Experts of a small language model.
Training: a variant of Muon for the experts, 11377 steps.
Below are experts of layer 5 (counted from 0) of a mixture-of-experts language model. Rows are named router (the router's row for the expert), up (a neuron's input weights, with its number) and show model dimensions 0-127. Each number is 128 + 32 x the weight over its row's rms, rounded and kept within 0 to 255.
After each expert's rows: "gets" lists some tokens that make up at least twice as much of what it gets as of all text; "mostly gets" lists some tokens that are sent to it at least half of the time. This comes from a sample of Wikipedia text that the model never trained on. Tokens count by the router's weight.

# expert 3
router [118  87 157 122 123  84 115 122 133 142 102 117 143 135 141 149 133 145 131  87 110 195 122 207  67 132 158 119 143  91 117 122 133 149  92 144 104 120 189 121  82 141  75 128 132 139 125  85 176 101 101 125  92 138 135  19 119 131 146  90  57 143 140 138 140 172  80 175  81 102  91 143 101 103 100 125 110 138 128 111 177 100 125 202 100 175 177 121 113 125 131 100 156 122 116 158 147  93 133 163 144  91 130 185 142 157 143 206 124 149 136 121 156 124 175 145 135  87 173 103 107  91  96 165 151 168  67 134]
up0 [ 94  91 142  80 113 174  73 148  91 199 135 158  78 153 134 113 149  84  98  79 133 106 144 134 157 163 147 115 163 127 153 105 101  85  90 184 176 176 166 170 157 130 114 144 138 150  79 134 137 121 151 128 145  79 105 101 127 158 148  76  98 120 153 162 133 142  91 155 104 143 144 103 112 105 126 123 102 150 153 128 135  86  70  96 162 177 187 108  60 150 140 167 140  88 147 146 175  86  62 106 112 144 175  95 173  64 107 152 115 117 118 136 141 108 103 147  84 167 128  81 118  79  94 159  88 104 158 130]
up1 [119 171 190 105 144 115 105 123 172 109 111 188  98 115 136 168 145 147 151  75 123 114 128 135 151 111 103 101 118 148 113  80  79 146  94  73 138 129 112 213 196 163 110 124 128 160 129 143 138 106  49  93 134 138 168  65  94 147 171 104 118 104 139  89 149 149 148 124  67 108  88 150  55 186  88 131 175 128 136 115 120 101 179 149  86 145 131 136 109 106 116  90 149 150 175  86 168 130  91  90 126 175 116 119 102 162 103 146  99 126 192 131 156 130 173 104  80 176 157  94 182 136 173 181 103 177 113  95]
up2 [109 113 158 158 102  56 115 113 103 163 182 105 127 167 149 134 127 138  90 131 151 186 156  66 119 186  95 129 120  63 158  82  93 186 121 183 109 133  55 135 136 115  89 152 136 151 137 165 121 140 160 148 112 103 164 160 102 141 169  73 161 191 115 136 136 162 172 141 153  90 146  96 117  76 172 112 131 104 145 103  82  95 125 130 144 126 110 174 129 110 135 101 135 144 177 143  98 146 101 134  67 113 127  72 152 135 124 143 152 151 120  84 130 133 180 104 122 107 188 106 152 109 169  98 106  74 152 133]
gets: " |", "-", "|", " ", ":", " ("
mostly gets: "|", " \"", "==", "===", " other", ";"

# expert 0
router [137 138 231 118 162 148 109 125 161  98 107 166 140 152 137 155  92 125 193 136  94 101 103  93 100  73  78  74 124  96 176 132  72  94 142 149 139 194 135 111 118  97 216 110 175 106 130  77 121 113 128 233 154  65 141 117 113 109 128 110 166  99  65  88 115 122  62 155 116 164  88 170  94 100 162  86 111 125 116 166  93  74 114 129 193 146 116  82 176 156 157 147  85 125 101 138 151 146 194 140 147 123 162 139 154 131 154 122 142 173 159 125 119 134 122 171 109 131 102 154 142 217 169  33  90  90 128 153]
up0 [143 182 145 192 144 117 178  99 173 117 145  74 121 163 153 133 152 119 137  66 141 141 143 136  99 115 104 145  96 109  88 123  86 158 121 121 116 124 111  89  96 119 117  25 151 134 131  92  89 147 153  98 196 130 150 104 163 125 106 152 144  88 110 156 123 119 181 166 111 166 114 119 152 130 134 128 129 132 187 125 118  19 188 127 120 133  81 118  93  81 140 122 170 140 122 168 123 174 178 134 140 151 122 159 205 126 151  84 120 120 116 165 182 139 141 183 131 134 121 183 217 186 114 165 206  62  87 126]
up1 [155 101 159 160 106  98 232 142  73 106  82 116 123  52 111 119 141  85 102 135  81  83 164  83 150 113  55 134 139  98 161  92 151 144 129 161  93  81 107 138 132 161 111 111 153 159 121 156 158 145 106  79 100 130 132  79  95 159 130 115  80 120  74  92  99 119 151 158  92  83  96 136 191 134 128 198 126 117 143 137 129 142 143 143 128  96 115 172 110 122 152 210 147 162  82 155 114 150 189 149  94 150 184 105 127  85 151  83 143 116  96 150 167 128 174 111 133  89 127  73 117  55 114 133 181 132 105 114]
up2 [122 153 134  61 119 148  71 140 126 207 114 177 154 158 148 156 117  71 136 134 136 101 135 122 152  89 185 135 127 117 118 170 191  74  94 155 160 145  95 100 145 107 162 114 136 158 101 153 120  94 120  70 124  93  98  97 150 124 142 122 129 113 165 110 135  84 166 112  99 123 164 178 158 118 149 127 130 132 179 162 114 136  94 118  60  95 146 131 130  97 120 106  81 144 112 170  97 132  96 135 111 143  70  80 106  74 139 111  70 128 116 114 145 147  91  99 115 159 155  80 140 131 163  81 160 150 180  82]
gets: ",", " the", " and", " of", " to", "."
mostly gets: " and", " to", " for", " with", " his", " that"

# expert 6
router [141 167 132  93 152 134 160  91 129 151  69 174 143 120 164 101  95 149 138 139 144 120 110 160 189 200 101  99  93  99  94  95  69 111 111 127 104 154 122 118  88 189 122 148 107 189 145 154 163 106 156 147 160  93 115 127 107 148 149  91 156 105 109 149  87 131 136 153 184 117 164 113 176 118 102 191 115 118 200  96  88 123 138 131 127 118 148 137  97 144 125 120  94 129 210 145 125 186  77 116 109 127 137  63 110 104 176 151  76 138  90 144 110 123 130 122 179 175  61 152 125 110 123 115 159 140 180  97]
up0 [ 96 147 152 146 160  78 122 183  93 124 140 132 113 152 141 128 105 172 112 134  89  86 108 123 194 144  88 114  77 139 139 140  99 169 128  88 107 102  80 177  55 169 132 139 126 185 126 102 148 133 117 100 146  64 111 184  99 135 108 123  84 102  98 144  55 120  51 125 165 161 151 131 150 107  84 139 120 128 143  78 135 144 127 129  98 114  97 102 144 161  78  96 101 160 108 152 139 139 104 118 138 110 184 132  92 119 131 139 169 122  67 171 138 182 151 111 141 121 104 146 143 179 143 133 172 125 172 114]
up1 [150  83 127  67  46 133 143 153 101 120 169  81 180  78  89 106 157 111  98 153 142  72 124  82  37 141 163 174 132 142 127 189 146  85 135 127 110 179  92 118 146 180 138 120 147 100 123 106 105  80 127  82 140 106 145 140 146 105  68 128 141 124 128 106 146 159 118 143 112 110  76 160  92 156 106 109 171  92 161 138 130 113 115 180 126  92 112 144 105 180 117  98  58 132 139 178 139 136 168 108 183 104 141 126  96  97 141 206 127 184 146 113 114  65 118 138 131  42 101 115 132 131 148 117 109 110 165 133]
up2 [137 167 116 147 121 164 150 144  95 115  86 133  70 137 121 132 113 116 135 132  87 103 111 146  99 125 138  54 197  87 116 133 126 105 107 117 125  64 132 127 108 129 125  67 132 105 134  74 148 153 108 122 164 117 122 153 170 178 113  85 165 113 116 104 139  88 122 170 150 127 129 149 163 100 113 166 106 193 163 121 118  91 123 154 153 126 144  71  78 147 136 130 103 104 111 114 141 120 142  99 105 133 131  91  79 111 102  95 133 118 147 131 140 150  61 110 145 109 157  93  79  85 128 139 138 111 153 126]
gets: "\n", "20", "19", " of", ")\n", " in"
mostly gets: "\n", ")\n", ".\n", " under", "′", " de"

# expert 5
router [128 161  52 108 137 103 127 148 118  89 162 121 109 142 129 140 117 142 173 140 137 104 167 103  83 118 174 133 131 145 127  82 158 120 159 132 195  77 139  96 121  71 141 144 147  95 153 115  51 140  82 171 138 103 112 180  78 119  75 140 135 138  93 110  81 137 129  92  87 132 153 130 166  96 102  85 165 130 109 157  86 143 133 140 159 131 101 140 153 118 106 139  84  89 100 189 145  93 121 114 186 176 150 127 119 105  89 102 142 122  90 114 152  69 119  97 141 175 153 174 189  95  29 121 115 120 154 112]
up0 [ 95 144 130 148 145 101 173 111 124 172 150 138 174 217 161  96 108 188 110  91 148  69 114 120 154 146  93 133 107 181 127  90 136 148 145  69 142 108 174  50 180 163 176 157 142 130 121 140 107 162 135  96  84 181 100  98 109 119 172 121 156 122 149  84 165 152 185 152  91 110 169 139 179 123 130 128 159  61 125 142 128 107 111 120 164 123 111 120 144 146 130  71 116 108 120 124 150 154 117 166 164  47 112 116 103 129 136 164 155 164 106 141 171 161 125 119  96 130  43 154 185 122  92 198  50 111  97  73]
up1 [103 135 186 132  98 100 123  94 138  86 120  90  57 116  91  76 104 119 128 142 102  66 146 103 204 193  93  96 146 161 151 131 153 194 105 113 148  92 143 107  99 176 137 157 166 170 139 159 152 168  81  84 143 145 138 179 106 167 116 140 107  92 116 115  74 134 102 110 153 145  32 179  88 139 117 121  85 131 123 146 130 149 136  83 108 189 177 123 148 102 178 137  83 113 126 121 153  75  95 113 122 148 171 172 127 135 128  58 176 139  89 120  94 117 116 185 116 122  95 155 119 117 124 115 102 138 100  90]
up2 [166 130 121 104 128 151 126 114 136 147 105 109 119  94 176 226 153  82  94 109 139 155 112  97  83 147 132 120 125  80 177 104 109  90 144 126 160 103 160 166 111 147 110 166 127 138 141 141 132 123 172 107 162 182 176 143  43 158  73 115 149 142 122 136 158 153 120 112 144 140 128 119 116 214 153 124 139 126  96 112 116 116 163 172  69 175  80  89 118 134 152 144  57 124  92  76 116 106  81 130 127 117 100 153  92 127 133 167 102 119 154 147 119 113 127 126  83 120 115  72 127 136 136 152 147  62 108  96]
gets: " |\n", " a", ".\n\n", "\n\n", " an", " =\n\n"
mostly gets: " |\n", "\n\n", ".\n\n", " |\n\n", " not", " c"

# expert 7
router [118  86  93 141  86 161 102 119  54 111 153 114 123 110  31 120 127  99  61 100 174 158 132 121 163 108 130 180 127 154 131 160 170 107  93 157 108 145 147 155 189 129  89 124 100 101  97 131 109  98 132  61 146 173 164 128 166 125 179 175 127 109 162 158 167 133 120  43 203 137 128 106 163 195 154 133  92 130 127 126 108 142 126 116  90 181 104  94 156 118 124 120 192 174 109  96 123 133  86  99 107 123  94 133 125 116 157 136 137 182 138 187  98 141 145 134  92 107  90 112  69 143 186 148  99 138 111 189]
up0 [161  91 101 155 114  86 148 148  88  57 167 119 167 109 105 106 199 149 123  96 140 177  77 136 168 127 126 141 106  99 194 120 150  54  65 135 172 116 170  93 175 159 103 111 171 126 135  87 169 110 108  51 163 148 102 130 119 131 126 125  97 157 105  96 126 117 105 120  94 142 106  72 166 136  81  77 109  87 146 154 122 130  97 142  98 118 148 131 161 150 124 106 147 170 150 104 155 149  77  87 162 101  82 106 131 140  64 148 106 140 127  88 129 158 158 118 121 116 162  43  69 150 112  75 108 129 120 160]
up1 [153 131 101 107  45 113 115 146 137 118 116 147 114  75 144 112 192  96 123 129 143  82  98  99 144 109 136 147 157  88 133 129 145  33 134 159  84 112 148 197 179 160 127 144 129 131 101  70  92  87 110 116  99 132 166 122 190  73 165  83 107 128 139  80 159 151 117 144 147 108 141 112 134 150 142  77  95 175 144 151 142  98  76  93  90  83 126  90 129  86 147 151 167  97 126 147  84 149  92  83 139 138 139  63  67 121  73  98 162 152 144 176 122 137 163 147 101 135 168 139 173 193 141 139 100  71 137 120]
up2 [123 154  93 116 167 207 139 161 145 131 125 140  90 107 119 160  75  93  60 106 113 120 150  94 125 101  42 115 133 168 140  92 122 142 169 180 119 118 158 110 141 138 132 104 143 109  82 173 178 157 132 157 104 197 174  96 148 177 148  82 142 101 157  66  96 124  82 156 160 131 137  64 189 159 115 140 179 105 148 125 137 135  27 169 125 118 143 162 180 141 128 101 114  59 140  99 148  72 145 166 142 155  85 138  92 136 177 120 140 178  80 167 141 146 124 180 150  94 147 123 124 100 182 161 108 109  85 160]
gets: ".", "–", "=", " May", " W", " L"
mostly gets: "=", " June", " September", " January", "°", " March"

# expert 2
router [117 115  93 145  98 127 120 132 133 108 176 154 123 124  99  74 159 140 137 143 164 127 107 118 143 151  62 129 125 134 202 138 193 118 113 149 125 102 111 164 125  93 109 108 127 179 120 187 130 178 196 133  88 166 116 145 137 121 112  94  92 135 103 160 140  82 193 120  83 140 110 114  74 136  91 152 114 141 119 150 182 152 142 115 119  56  70 121 105 117 139 117 105 176 165  70  98 147 167 124 156 104 140 103 114  82  73 136 152  89 127 123 153 102 115 102 146 130 185 114 163 108 111 190 123  52 144  95]
up0 [131 105  72  90  82 120 125 110 128 133 114  99 127 107  79 138 166 131 125 113 167 163  91  99  84  78 114 178 109 127 111  97  73 113 118  98 102 174 117 118 114 114  83  72 102 112 127 117 130 179 163 162 120 136 138 188 130 106 147 141 113 113 159  98 160  95 178 123 128 110 135 113  88 128 147 106 110 110 115 107  85 137 104 144 111  92 158 128 136 124 143 148  94 133 153 149 126 178 109 144 198 107 207 129 108 145 169 176 173  78 154  96 105 170 124 100 128 111 148 150 142 171  45 139 150 100 166 142]
up1 [115 169 128 157 102 108 127 124 127 161  91  87 139 125 132 129 111 122  99 135 105 185 110 112 118 187 139 160 101 131  61 152  89  98  88 209 141 130 169 125 145 130  72 112 105 157 128 140 151  85 128 124 128 153 118  82 128  66 129 103 117 114 117 114 143  99 142 161 128  94 187 120 103  97  67 139  97 126  48  94 147  85 138 127 102 152  42 107 136 148 127 129 118  77 171 105 163 134 124  93  95 111  84 145 113 139  85 168 130 127 161  89 102 146 135 136 147 176 132 162 161 190  83 133 139 123 134 120]
up2 [112 208  84 103  92 134 151  94 146 129 111 146 126  92 131 176 151 131 107  73  93  92 119 157 164 140 109 131  84  61 103 171 139  83  86 116 123 169 128  52  96 125 177  68  78 162 142 122 150 102 201 124 118 144 127 115  80 145 157 103 136 120 166 131 173  82 133 135 175  86 165 140  92  40 142 107 169  66 142 163 138 133 123  72  64 106 123 149  83  71 109 109 120 178 126  80 112 132 159 178 139 124 112 141  70 128 167 180  96 105  93 107 192  99 129 132 156 123 142 124 132  79 140 191 146 103 119 159]
gets: " ", "0", "1", "2", ")", "3"
mostly gets: "0", "4", "5", "2", "3", ")"